python train.py --num_hidden_layers=12 --hidden_size=384 --n_experts=16 --experts_per_token=1 --d_expert=304 --d_shared_expert=0 --hidden_act="tanh_gelu" --moe_layers=[1, 2, 3, 4, 5, 6, 7, 8, 9, 10, 11] --router_score="sigmoid" --normalize_top_k=false --routed_scale=1.0 --balance_loss=0.00958 --balance_bias=false --router_bias=true --init_std_router=0.0234 --lr_router=0.000745 --vocab_size=8192 --norm="layernorm" --norm_eps=1e-05 --tie_word_embeddings=false --optimizer="soap_variant" --learning_rate=0.00383 --beta1=0.95 --beta2=0.98 --batch_tokens=131072 --max_seq_len=1024 --train_tokens=541100000 --max_steps=4129 --dataset="wikipedia_en"
Below are experts of layer 9 (counted from 0) of a mixture-of-experts language model. Rows are named router (the router's row for the expert), down (a neuron's output weights, with its number) and show model dimensions 256-319. Each number is 500 + 25 x the weight over its row's rms, rounded and kept within 0 to 999. Numbers have three digits each.
After each expert's rows: "comes before" lists some tokens at least twice as common just after its tokens as in all text. This comes from a sample of Wikipedia text that the model never trained on. Tokens count by the router's weight.

# expert 9
router:502443551514498492475489490477488496487457468497490464521490506533494496475497467436482450472458509491497472488531487494488470539515516490540515529470477521502513497550462498475541520511495513
down0:542473498446487477524486484488491508515475502464478536540474537506537519515499496479538491502490477488565494536490497526516501484507494518482495509497511475501517504471474535483503521478465492
down1:501473500531463526493525522455501494474507534510502494472481492494504499494446503505485455511533560497505529528500504553509526478518515487495495506490482504479482520516505515485508484520460497
down2:506504415473487487483473463496507496482491564516518509512473514479462473482475521511546483506493520479522502502473534494547523465509489497468487449487493495453494529502528493516527518525510532
down3:527563507470542485474507513491536538472484468492425487476468511509504534540530450480515516487488517481458563459503526461493485518477448512491508500480487554509541540466518465486504486534530559
down4:508459459457488490463491556511493502482504517495502490511479499477520495521507528486496541490550518537503519532468482480524502515514493497486496505564468530483521512554509550500487481500490523
down5:486502547450518533508554563532523491491519512487503513539470514505486500539517481493498516513496491470532512500476459451474467535505497538481562528509471503491523515486477454533487485511562438
down6:485532515467497529526517527485485472475520516470486476513500477525473504495501511566482465508514486485492495547484499463479482495484494475516474523483491529526498469522483474499446529475501489
down7:504510525450546518479521525474543522444501503497524506514462492490490527524502491494483492504506528490527493448514479523435502508542499495535496490526486505505473523503523507494467479510504484
down8:464487491451520532478516503490508463508491487490502535488458481487460471510456529558516491492511486504498535471517466455473461520482474515484521512512491509505495509507502483447497464502454498
down9:476469484493479525484506534528506474543494486525469496485551487551511525515461500470496511500495524472517523466468517493505531486484516542478487496450495491478492462516523543500508510482498440
down10:503504523488546472491468510485529488453499473498535504487506507491511520525541492457518510501507511473503489484485509513504462481525504464470504472528516517496519507443447483486464516515499454
down11:508495487483489499433495544497523509547514486441508471514512547502491508476477494526532516465465484435498515499589508516477512495478537501533498506573524523498524442479523544478514556498483512
down12:497551472481471547530510484527514529542487552493544527518487481500539493516490456468518499508484471539527473471468479485506453491538540501464503520501484517536505517474499503493463490474553511
down13:506501516487562531493475507513499517485517492526479487499486529524510492559470535458474485473492505489509501520465495489526509439510487487505456486519485540486522499570463454536473481515513536
down14:510518446522467508507471428532526467505514485522525519509551503542493533512518493525539543527530488490519553493499519539494496474551520495487489494522476525493502462466527483463546532505513464
down15:524489498410483487515493480472496507427473490516563516512498477509495507501510532498452495476501493482513491459524478470543492526490489521529510480492510493515494479497502424517522516422502514
down16:493513520502494479522454532478529496501526519502464491481532469464530474509466524475494503521515475485521477510486529492470484481490503485505485471494495509492524488499465485475506478521514504
down17:478525546534538492467493529508473505509510506506506428529474468505497493509500497518489470558583523507484511462483495515499447531461539477516458496494487472540526472495532485494498484518497490
down18:503460512542503558558485510505533488436494499490518492503479473484478517450475525541469505522487503514497525455453468497453493515451501522495499420505473473503508449486474553500473502464521499
down19:498499504486458531495444481500508491446489455472546476539524478523468494495525520516482515534493465511548476508506472510455506471523481498507480493466474518480508521511517500515505503529508518
down20:491478470570480484475503489520478499513502508531508487516554487478513523504505495500519540529494483467547515467501510520485491492486493537508505448516465494497492494503498497477498489505474519
down21:500515515523497522495482486541489543495486519517500478493508491516516506467513480437497486546513505504514505466568476532516522552462503498518520475499491540510460489506503441529511489490459518
down22:516520517504486536511477479545492512515485477557523506471487510492476538535470535519485549433481490545495525518481508498485477513450479494476477477464461515517532455496517499542476498467530471
comes before: " to", " by", " in", " the", " as", ","

# expert 7
router:494461472496539500511497489511505512494509554494488498496483565517488472521472435532480511519497519486487484506459522484530501554498502496497481501463479454555491507495524488494504464509526478
down0:507494483503491501450509465457484515496540504476454483467472498538517503525491507521497512507527524525537489517540527527467477533534485490511531497502495502500537512510542486518478535503486508
down1:488539511515470535505508520504509538515538522501535510494506478510490512495524517511467508501496461481489500545532508493505512458451487507502479525521487541531492483431537463477488482492496486
down2:531515495476485520494501500510498480451453496506502471519493499509469537524482522511501495527478563504530480487501478500506471483516511496483452500482523524503490449516461517513449448503527529
down3:500491492502468498489508478470505536518488542449510471505480531489510460498510453512499491484542536545503499525495484516501478493481529513493545526477510493477475537468501495473467503517508532
down4:497485491536461518492508520456461514499462542488474443488518508518529466511494521537485511481479559474493540549551485489504487469465529525520466485537501497503519482493508487529474511503539490
down5:527517504469490504512479505486524459517536546521491518489507506529502479499490491498504527487478488453503487476522495498467458502454500479514537475580468551505485491479441461533506518507498534
down6:524564434547522516502497478496489478496542451510485489494518540547493510454493499494505508485478505502461495467506467533491531499483489478483520505520470537484514508528505497476455450505469466
down7:496495492511491517518525442517464494456488480543501552460460532456500496451508501463495505530515488521492499515499510528545527472504526533529492505499488520505538450488460507521497518497471459
down8:493482464482450523547492512480524482500474469540507472523517492532473501502567531484526531483531512507513518470477531518523479471531510511496486514460484459510506491494500533464526497476478551
down9:529540504477461509489448515493488476526497514466486515536517480493517489529510511458450529527502519500479504479528525451510511500514467527525499511504475492489500528501494523512499478546473473
down10:511489477527447534484514507517458549522541493532483464513510495511512498471507493514481443511518512512483497515427501510476545488520475473492487531486517518521527475494538503498486462503527491
down11:521479491495505480515502491513478531482504540541518560465490518506484468504516561493517554519476517535495516516478504479511475500532454479494521528562479494519498489499521520508530470470474513
down12:582528490456541453562516492513462506485539494460533487533466500464502499490477520514513496496489457485520452505480474484520445484541477542499506449533482500532520465535484508486514466492512486
down13:486463487491500514460487452523507477478520538487516526483503510495528484530533512506505488495486467502532502520514529497473515499505556476474508515504499471492491498497499476524493488462509467
down14:518454495471551551462500476476515471553504491531465478476501483499487441538504498521479495492479550524504508521437510526485477455510484517486449482482480508435486504498505534482494486481550522
down15:498517505445528479470583481472497518466467521477499488481522478476480502514474491479541491479509509500476530489487537520475465483459549483519537488476499500491495498503498476492532505503501516
down16:503466515486516498511514489513550519506510507526454464548499484502507504481519541520518515521459488521539552527529492521457503530483512468523454505513539505493519484478483490481477481507475483
down17:513460513500521500486516501522478506513527459514450483487521462511492518461502528516498489498506483458501506508473490542519483477517547532533536509529471508503517520494514511497538491510442521
down18:469482499541520497496480545466487508555511514514506495558505458518457521503515512532459484510495492480494534519489480507517480512492503485479501498460561484490536475517512491507511490480468532
down19:469563510515471495518560508460506471529495481526508464482535513537500505506540508551475488534517549490468441496530484504480522511501502517507438467505457481462515512481488502451500512487495505
down20:507530505479479491434508517474492500580491514494465509530506542532550499491457486552541494498487504477509532491489495463520475457513524512500466506477479513502528497490483545505475501499500513
down21:510464491511536476498475537508496491544479496476521545503505512479461511481495506512483480491462483510507467483498470521504469511485478518515458457490531536502522498512471494517566482493475447
down22:513493516535474474538523505519494524511527505516529496461493507494422503529505468489495496486546492552461528541481507481454475503514507508489471482497493508493505568476511490523477502492480486
comes before: " ", "\n", " |", ";", " —", "---|---|---|---|"

# expert 4
router:521514506494479527519477499513487555487459504492454460513518515518467491498474493511525559518461506516491528515471443513487514554468515491506501520552526494539473497523501450481525514442530487
down0:474494535560495476522492483488508501524533471471493518505475518525502493503509479439429499502515503508466522477507524487483516514536476521520517490531468492512473497495492487491484509524462505
down1:502503515503453496462503489489499554501528532487505511518491516517522495528532507514545506533517514480505495460509544499489539463524517508533498498515501513503504529494468493476509484506470432
down2:510483488516510488538521457504464527491496458504538509485492494533488490497493531491538499536513504527492460468476501491473507491497560486527516501508506468484528467477539509489506522481466534
down3:525491505492498494527496541507478469509526472493559458513559477538520547520547469478502535472548509541506519483470492489472519500532495522484448451520479506476503501518494499510456531549495505
down4:491517524462513510507507517532537511502473483528500506520523518495526519502499471500550496510528510454496546505493486474542519466503506490498498479474542495473460510482498494472469514530503474
down5:500498535532490533478492508577454488510496497527562488518484538487478514457510492481512495475466466495489549496525548434503479517510512464502487501506504483503524483452477488477489526563544521
down6:520515489490524507510518518477481499489497507512517482495525511493438458509493554475496536485504493524482471514517516498529554513448481537518481484528510475547514499515525549531507521475470486
down7:459479489522544510494479489542498481498512494499525486494508484496557478488533513547461563521517491542505400524531526526461511513565506491503488502478515515493480492516481503506535526532494497
down8:507485525492506466522508491522470522482519505491549526527494467466520530493491514505501498482481505439487464497527529519500520510532522473500516467523553514515562484532517418503496514529511498
down9:508528524578494480496477493492519478480503497486525492494514517507488530498505490503468509477535480495497483524499542544476459517537505491481527432487501489520502489499534530489470514506481528
down10:508496471495506493510467498506500512512509511504540528522468512537512501480524468544503481490448503487519489494539499495504502519511504527477492476463462478507493520457511497512512521492510495
down11:469492482561523477490493508512534533522493453567524484482461497513482508459568487471509479502499495493502497487516484503450524493533507509510515468491512502544563498496511465508530485476485547
down12:493487467451477479493473500488475534489482467480532509484537455534489481521499478495485487520510496476517534445456567473499514476443489527496488512493491489545518518508481487479492509531497515
down13:535496472475524544472527488475536493499505504532518499538473494517489458504524453525484521479484493475490509468470460502528546486507535506469491470489505493505487532503501455510505476466460489
down14:498488539510524485528501520489505503479515493496506525490502495521501469470499515477560529466501481481546489531471469487496474500513487531489492482474467489507497531512488509510518461498485506
down15:515567460501514471511494529514478515494470508504534496516501507514507499498435478508491525486537478500521469525531485503488504494472483469513451513496457488479529470509504484501457495536490459
down16:488494484482517520506508494538460513441507514547464533507483495468482513520506482476498461510476509506470513506476493501505522492512480537542485487475499517464485494506503501483516479525466491
down17:477504497534437516475482513512530519480430493492497502513500462481490483487493503483490538496517431523486502533511503529454524489500541474509526479539494525509472501513495499496509514497547498
down18:498557536500517502480501495532559529502492510512488490482493523538524559497474481445500468504501510470511482489497508537517510518500503481512483445492490468435479479474536462466530509513525508
down19:456491509518541507492515533512491492496496498510503530500541505489487513499529522529473477516477457471537471486480512502493479529442513520493464502547509485520486486466462494481491541497510535
down20:464476485462512521470523461483510513514489500488494455482507494474540488536517501495476451523513527495533514464517453492532498462483509525489479498466470428462487547519516515492553508528523482
down21:469509515538494539519511464517500503524512476506486546518517508504500516480470527551473527501504491488513503458531500512467510538489509535505518514492462462495511437470485501481496485485542504
down22:480501511535482494521502517474475524514480499443513477509527535501486520534532477463524498505503515486488521489515489464556518482516475475501510546481500477470484516463541496502504520480494542
comes before: " of", "s", " in", " a", ":", " was"

# expert 0
router:503470519524462452507477503527490557525507484491513519499497511458463540505505507471516518487515475516485483516483528497558467515537479463507501487539539492569494504479518518468525467530464508
down0:567469465526475513487494450512511523458532479504526480484535497520497488488518493501522485490529519505493496515536477479508505514474520489500510451494526441465508471501524505520499513505524465
down1:509485479461504476458527500525526529549481486490517508528478458469507491541512486476505493493481521510461485496495491487454523459454513504519431528498507552479519515472467495456516480491529462
down2:467488489479468474470518512453473483545486478483529490478461484489512474502493500554480458528479515496484475530508473508532495487475524490518522515483479513468501482524526468502475462482449542
down3:496487467513528502499501537509509461521487514475527455513486517504504514505492498469458505512506509520504492509508490520527517486538502521505491504467523512467528508502503539539508507522503469
down4:477485470526487511503497522517509498548477514522492476532501484523524498521492466520500449454516541508523531486501517528506529471481536546505521498513435540485492449534467466515454476508481522
down5:500469509580519535531503490482473500482462491497449451508512497487510479526512493497476548525512496479489472475499473476467474517486467532498517475493486515491486476496485499483535481506509563
down6:503491497434528492475489481453511463545565541478523501517483514477550450503547510457510522491467474520505470454531504524499488518496489506540497501477493502502520483488511457535479518560528501
down7:527522498489495485523496537501497510509487469448503521471493513510510486496472509481487546482491485576505517534520479478539487457506522494490476498466472499467502503514507473552525510527505562
down8:524535485546479497499525498501533518502535498538536485494542493505481488484516458482515500495511468460540534476492454549484463514489509549485498517493502502558526482489465511458514529515512487
down9:479444477545461437476474493501514533512479507514510460503506495543486492504453498562481527500486504474523492513484497498522497478498496452445489546494512474489502428465532487483504499494503492
down10:534480532557475512462468492530473478514491505517536514481504497486510489470497507507527460523467489488507468490465469521512460496489456479488518484517531465480492487488546482496495530506531496
down11:498484545534495497500479475527456506486503486478518476523441487490444515453533446473518533496526512488486498500470519523492529480519458445518478479492459471506474474499463475500512484542493475
down12:499463448515574499507470475503493478497527557570524521488477503548493522521531505479505493498503471489485484497508514483487510497507480495561540555506477512528513521491493516542464475513541499
down13:513492501529463522538532521474489505492504481514558467495502488510500487487491529468492516494494521500504504545499499460537481522573501508488489528511464462514468454482497508502493472503490477
down14:520517505496487470482478528506566487481495468486481507531503498500492476492494501496494479528470505492497496535473484526546518490491513509475504510454483506495505529475498521527489473488475482
down15:523500422524484494539561525523535507508510510474500495493487508524504508532497480482474513495546493480499480445491499520522499465527489534488493470512513453528480487511501529513496485498489458
down16:541480540514518498520494504501493510463486514530509519506520478486486476508461513534492501534474486467545489487462501507518527511466430530497473497543484506471504495497480508513532458516461478
down17:524498525560446495471453502544501514530469485484506519446495500527505521537524517483535500493482485484497533498480477453543489539498501509516488539482510489469483498523528498520497484461506496
down18:488520438498461527460517494487514530520490496524476480481500476530508517482485456514490463481538546457521486542528500477526503491472545458509514518496504515520467488511502485469471512506490532
down19:493492495532496525488534531503448495459492511494509507527489538519468499473516534476503500503491487555452503469515460495539516482543491505520491496516510519509507496496456481526477500505508501
down20:459495473465504506507467481551528564491480533492449562504443564560533493549464484492465513508568508456559487545471487491522488490494492470507497497493484506473519499539481500516491472486516493
down21:506529490561494494559517535531528518514504467526511521550534475490521494512483515525495486511518471501518483558521480492513511461500510525485521511515517539474537501544514450486522490544525478
down22:493496504520507488462542546508492512475486490493522452537498490540474508572463508499470509509528471498477496451487520513514480503504512506521493475503500497489480525542515478510476516492513516
comes before: "\n", " The", " He", " In", " It", " \""

# expert 1
router:501484501504518515501503453522501554518527510481504493523487539517451483501472501485517524475537550488489483475462509504526473531487521453502480497556515474494505554485494523469500454453453506
down0:491457497508505539484461476462528543520539450501471491471477503496516528517477505478478518515500457502510489493457498483519483511496496466459572472445543493536509535480517524564529481542475527
down1:447453512447515483474497525502508498504507504479468510509513496500503517498506495495473468510496487523524472519448533458506513507500526495519502510530515509549503477554467519455465454492473498
down2:507488526430537464526519483558521519464524520484531482471512527502530462473477501513509491523465487489513441498540529509491514551469477472492535472478511497490518520512550491511418480482484526
down3:529489517481489520545495522445510522492453522512546490511542500467516480506478513539507520505532493509510563517517466503539522544520486500520463502478530487457466461497554474514510482453511479
down4:495480519457483514494470479531495507511515504475548493463477538507460485459563501482509468520444505463493514503454525524464518516506499484488503494466475520550473551514485526504496516496494534
down5:530538499542529475481506491484530500478489514490467482472511477495491464494479540516529480456473488501484524514464478533510485472495519449519449530502519473522467538501422488512484518492481512
down6:445516531476485444476511530502450527524485486522516519485530460451530467477490498522468543440551511487512496469506490470521510493475544508480491485540496477474500486466546530509520460484504489
down7:524531445504499592509499497502520511503530529523495504515488480505501507449498523504481510525506520449547516480515485543492508521494490495541480482513531495461479528498533442459528540476481522
down8:506493475473504474528532515493492489482519474483510503441495507477546496490517510495509542514466525464541516454485494477518461535487498467467513529488484532517484488501513476479501488483526476
down9:495483543524505518466477525505516510445492505498517514496530562493519494560497467449511479500468491517450474515427494515480483471503524529548485494491512538490493480468535494486554446510458529
down10:480494512532500512483523484497530516482510547519495506443516506491541451523518463496503484500487528536499460510469533475507514503518483500549527498500522474497509492460518535529498497472486504
down11:478506493577518502476484530487527500521447510507514511477501510506485472497485544514525483469497498469504526531523523497523501513484495475486470525472489541488493541483523499533470453512523542
down12:509519471486470527490496524537507510540526462499485516468501466460493469489519509487475539511509501511484521540489474491486495488453521522535507491503488500538509476496508516445426479519539530
down13:488457504531511527477474501503504478484510539493540495449530472451472486521478480526498477508512507506441484461501519513553494486502502548488485485460555513494508544491483504525470493491517492
down14:492530478466487493475555517511467495530535509508502513528450492505484482525499543497459486491467470509494462513405512496501453472449511514479488491493475496508531514510472494472464480491499515
down15:515516487478508527539472486480457471498468466500497507483486497538520491510474528537466556482515544531499486513501500527518489524539485524480497472497480504533480532519544496476479486511488489
down16:502516532517521511515468511472473465485488518475456512531502510459413458489478513468563496483509489473486495523519496518497486517510522495536470499557527510471505499508462522502549536514522508
down17:461533482479488490464541490504518518466522533452471477479501520492522511503499500452522550509498505480528502489459496515523507499527501537522486502512485514519494504542527503471520493470490479
down18:485495519496488517518518510538460505458530476486478482515446512547462495490476472525488505450466457471542492502498522508525485520483517494491517475480500511498448491534443481516530492528471531
down19:510485525480504539493507510517536528479479503480510464519503497534501535511494530496512504549456518544549503460523495510499493489489517486494480522450503505468520482471520523499437528465516496
down20:491446469450465486498500513470479513501506471560459546427513461492513484533498509461454516513468524488489545492505519551501520504453507492501499486496485485485516540488491539489527518535504544
down21:430540479504529469479494494504482551454496453492487485450518513505498525512547486505492515516468529474526502474496503538497510509533477487502514505488499529501483508518470477485509461500473500
down22:500534512522538482499551508547498536489527498459527476525497526509476457516486536515451474524500477505507497457469502487515478526496523546488527431499487526489515498482489481477511531516503407
comes before: "1", "2", "3", "4", "5", "6"

# expert 5
router:476466522506476487467492474549493527477515526492491517484461503466525460480515529466439482509498514497456528500463529515513501512477514472517508515491481447505478536518481537470537462493515530
down0:519534538493515476482520451469520453444472481493503507521502451535488495508495499495476487555508521481515518443511434482509518515474466488503484506468477480507509517503522552509469509518487530
down1:507488520519514518528489500550463512496525515505521482545478488531523511474517474494543493510495497445529517519470481562491494505469495490507481510468480515517550495509491465497479519500480511
down2:506503512528468500523514502488526482513473495506471537492523510501494510538470504499527537485497468517478486510454494493465520469491476508445489495522523528513458512487473472475513507512520456
down3:482513502503505491453449490510487533539498512528470507508524457526477528520490499492529496466492503486497538507513492499484464494482504511493512528490453519508497525508498527467507490506539538
down4:525486500522530459493480504458602527459474479455531452424506501467518469518529500497514469513532476493531515486534504497543462448500476494495552497515537500500496499544484498498499511485488456
down5:526522570532545470518491548517517489551469531528514493531513503470476460497509467491496504536464480495469469485506488500508514527510503489470493466496478526521516502519505480509474486495514491
down6:509475565503520485530534523450518527499469484490495504553465501516465529550503474492479498497474529532456498503489492522534503485489522475457482484466491478502492477525493475484515513451526500
down7:481504515530492455469477493493538536522526487486501523510465523580461519487490509490514504475505472502518495463501467486493515544527518461531504480529488515528510510491509476494527532510494461
down8:510488516526524521536483497497549541459514515486501504526497499485496485450523519505488492529517524510531508484497526489530498498515506538494525508513517514437493528491468449480480491500466525
down9:473562496476487499514498505491498490458543464518523521498501486502471482498480470485517478544479529556495485451481506490537497474479465515492534501531493460486456453519522515540590523459524481
down10:510513506479498507504524526469445474512498484493503487512477514501519481524486504519497498467495502483510500466484464493500486491491482467520511510523494525460512494544544456486545434513503518
down11:493519458499527531474477507452530532514509483461516551486478493475520453462510462488513527496531524481559508447479529497478522494464542494443523473480490499499516504501530501512488472484499504
down12:525479500550534448501500472494497499518487521472485529460479526517526519514542476463499530456517503557524505472473467474475474483502475520498461542500466541522503493474497490469509491522545499
down13:497486515463516531450508497518556464498537538489462507510468499535548552485476499492505492543476455539534492461484515522516480489525498513482461492501482505507458466515474513497479459505490490
down14:483517515473482513521533503456485475476479504503497477534481515476481549523469464558462473491538584480507506498524485505533498483513545483485510535472493465501455508525508509454520431480498477
down15:496524515512525494497481521486504517542510528477525509457519453493501517441449461588528554456516480485489480486481526460497486480507494502509498514468533522462507504469498466474486497497480525
down16:503534510471556519496506508500482525475511537529508492493530489560516542471419514492500512475536463570556479520528526509487483490491533493498494510486474533477505544508526480524508504479494479
down17:492519474515506512459505478540532521526481465482495510510525523530505518487521488478510576480471481493454463526515493536434488509482466536479519531512505508517520475509562486485492522471563486
down18:501504510479511504544477520464492526482503517511466518459535459491535510510487560534545460508487493515496490459443499486505517462473491530512467487516505493543514485481528480507524506486456508
down19:484485510497477557509497531520511500515508468524528483515550508458492483513545509482498493463545492451461501477481473495504494508535523495498535506486467485496482496497543489527490525528501535
down20:514461537525542511477510491453491514488517446472483472499524494512500501479489515535509505530503514505501519490545486475482519552480516464474535509467462461508501454508484502463534522514491475
down21:481547519493497518498472481520467484467501506497478503489492503497497529469519516497474520509447510511549489480531498491547437482498509465477476488466513474521555522480468495464488522547488536
down22:512551565512486473497494503546474477488515527462503447484505518493505491534472481484499526505439530494503458523503490512495515505496543479484478525511512528499510519538524460462500450494437528
comes before: " |", "–", ";", ")", "th", "'"

# expert 2
router:505503532507475505487472515486489503505533524485451513512488471501469513525484518507453505489540501495488477495484434466538454468497496534493496490506552496489480532483489589514526481507532502
down0:473508464459519525479523470463497473452519508473471470506496507517528495505516496479506542483517516551508492508536458492495472480529491511510504482501500483463488507530529546490465474532497450
down1:503487486482505470524486497499519470516510476454507480499502471475495458462513487503489439470523521521504529538494497467492531512518441491507509535527485529534505488520484495510510520495494515
down2:543523464533520516445463507496548531475515512497510562496492507487481471518519514479508466448498443427488494481482502507482494521501500525468545454510493513484507506518501530532487528508449491
down3:518455474442492485529476527481486472501480507534505526484512463505498479488461506487452533467502498528477478519506465457495478538469520506479460498487503487483454513526471524497494527473522502
down4:518514523423515467508495534437468504499521518480490508498511469533530509469517480507511532493487489512522543482527515519516462465498463510469548520516508539527509495479500446547498484530481522
down5:504496518510493463479532480515506517522500486470536530481481481549527514480512466513461471517568442503498484518544508507509494530510449516514490434517509474493519495468484491499486533482529472
down6:480527501484482486456489519525486486503489516492483450481504519502509516486535512502494487536577488485469560512514544501495531438481493525517541463507506511488481498479492453474493495480504501
down7:519538456519461509504522483481431521486533495555526450495514498458497510475509515519486483521545490515493519527530485493497488498492500514472539500491486484492483445498469508535498501545441547
down8:513495487532458517497525521510478476507466486487506543515512541498488557479498513538505509492506496532500488519499467482470513482541500525512563533474519493462526428511494479501496462520506460
down9:508511460461507478496475471495558507453517487499551529478490490472525495486483518455495522499469507499475498509482505526541458476524484500520473484519519525509471515503466525501480476482531496
down10:529503524516538502500505474500467474499486460479511506429522489522438532460500517530517463503470539507551479528510495494472495464512509562525532475493440472528501508519521494487530535538508480
down11:505516482518480539479543497493464554442478493525545518470468514482491523494497498516485510510504491475544505495492508497499500514518540469522533550509494518496511473520446493468538506454500465
down12:532485461494510500539495461470494507494470505447479489479458516508508514518520486538514500513508491489492482535465488524490539474495494465491474488491505516459489511494508503497506484469479485
down13:474504526481507490518474473513486530492505501507506507477510576457471499505473492519500465487510507467531536494546487527510506547444494490511505536527545491516477524553444493530476530475480519
down14:499484545550521493544491478490535576499505509485511526525504463485498508521465479484483543504513531520497499502507495506533482538497505467502486463495484470482445506538478517493486434499470519
down15:554515502497530485490478496507520510480493478496513501500493477485515505504506500471480537544474485498504482534489485548516522475503525491499475487515490506534520495475505426533517524509516483
down16:490515526567486483524493512562457469540509529508513528530469493513511502531522507499494510543495527517494519494500511507538511512436424515575494508506502496451476544484520451520478540508516480
down17:512515503521493478515541508521516518496494496492474518475492486479511515496429509506521489480500525503473494485536478507481502492501478514533472486481493498546479534457516460473481467479507490
down18:509477488548511510501564506526516507462496477513480494502507527506489504465517481463525475498486476527528533537502508510433502503493534509496515488507506509488468512561494478515490527511506481
down19:470536516507512470483480557509503478550527504471461499461485471505472487514475537478545502470527520522519488489522510536476542452490507552505534493503479464511507504479499446489466502465508534
down20:471457486469492501484499480482544473498514501502509487503524520484518471484475486518521486566509495515467430498518477474514498507513536531521503503498472444484516494499493528513443454529484453
down21:505463505509520509485562517474503537498560477549484510520529517482496498549549526465458486523461507504508485493510541509492535479476479512457450501470487471498482513470481509437527466511488523
down22:527471536503468531518525542467501490537463449510491499483515499536507464481489492486481521488462488498520478502486448521529497511511508468511491497524512451495486508508507499503510428493502484
comes before: "0", "9", "1", "8", "7", "2"

# expert 15
router:509508473478505506488523499501503545517514489520498510462477485490485528475521477458532529513441511504485481508471507463512474524526526546538499503531511476529570528541489469498498441483529516
down0:513507485465516528478518488529510489489493514494530487470516474484585500514509470525443543492496503529514517506520505542522474506504529447527519466500495450489494490512499507522504503502493521
down1:511495520549449517499505590526472502534507496506513465454476488536501511529451500538494487530458484514487483548494493466491502513528493495505493506522495538486503513506524494547525480479513511
down2:509508513549485502519476535502495510463463480500466537502486505488465490554507526519500521554487502501471489488509498470469523532535511500526490472509544452492488502504474488537513501502531505
down3:489515449518508503492527476497452517544408515517499483480448493500510509509487524455445533518556509527515476486462512507528537490513513529490497502522490482495518439494512468496512558507509479
down4:492515459496528460519481521542516518557519499497499484493500506421510494502453506492531556530487486514503522456482510506471512514488481520465483520552471461480508506526502476511524517486500521
down5:511469500543479492482490555482515538468447516483534487497522516495496497476482487505477437480537472448519516447466524514475535480495463506441501524494503496536476472481506537530502531514467522
down6:479443491501470471472485460537442472466498514478523530482495461465503491503486497490487467525483490497509482455511510519502486517487509513502522532500509498447476470512460504484470516519539474
down7:465478496515490491516482497523481476447515536500501539506509496520475514511483512506470523514507501444494494510516458508522542508488468464497514510524472510501491482474513555514484492513516462
down8:491466558502472496506501479489503445516479481422482501482515514504465502516472503485561516464478487482499491517470481499477519493501502548508497473493512470443504470467527514527515484554506503
down9:498508509524521502551458497569463492523476485542503462461493465505475532539521491477525493484427457456469517467532488485507505476479519507530524522513498524491471517494498467521505475484495486
down10:468484517478505485517510490491491530437504533527456516542448445511510513486548496490500491545456465512484494507475487465516494483461500502504493491529518503496497510500520538469419538478514527
down11:461521486485464489488496500496505538521469488509507478511493516519520515537497510477506466512480490496549464498478507535478518502498507559503469469456498482491475521478496523494488525494483503
down12:482493511452446525482554549497510489472490540505486496499471508488489506527515474459460491484469504483466513528482443468516506538473484487504483481511508527519513511479506560481507504519531502
down13:499532491528465523544500471508516490503473514486478464496452475453510525491502474470508498497533525490541504516520474518508538508459505538483515542525477506514505478462525476528539426513478481
down14:479532473514493536466552499482525528514467468520486493521504559493507488502497521515490483493479481476514514463520529508491525473484520494509528464489499492473465511518509522476505513463507504
down15:561544497532524485519517509517493457463497508532509525526497495491514515478509466498525510476510517521497524488498543490471493465462477468509522509478559509489516501519510499536471506519516497
down16:494505489450490506504520510475494562546518517433496538517485470486519469443445507517463482505485442480464514515498493499490509448516474523484484540502507492473548474510525484500513488496508513
down17:481526508504523500518466490469511498460485527492550496497516459514477534527513473465538495497497517458491496515501514476513466482484499531498513471447498495491475528486485447491457469472499514
down18:515520449520534488440496487490472525465535527533465501491490525505489464482493498504537520493558543477505502521483457491474488519461487459502522524525512481493523460456506493532492511503474494
down19:518523507484494487464494503491531516448510493552487495488571529509532448463500457495478481529517496479495532492464451483531456547473491486463502563528480531484535514481458527498503509443463504
down20:463482503493453495533526503488471529497451515465567482504477503522538521473519447475474501501485505534500548471498486454528495527483476554502549513525495505502502494466493448507502466517503442
down21:519499506435523491554469497491485470444509515497497491482518497513508473550468467481506487529479523512536505490495517534480493489516464490529504460463488497499468517464528493548508520521491456
down22:490510544443478501476485551497475445506476513533493492539508489473494509467495470507462544515453535509476505469511539458501488494526494529505517490519509463511498481488491536447535474477526528
comes before: ":", "-", "=", ")", " (", " ft"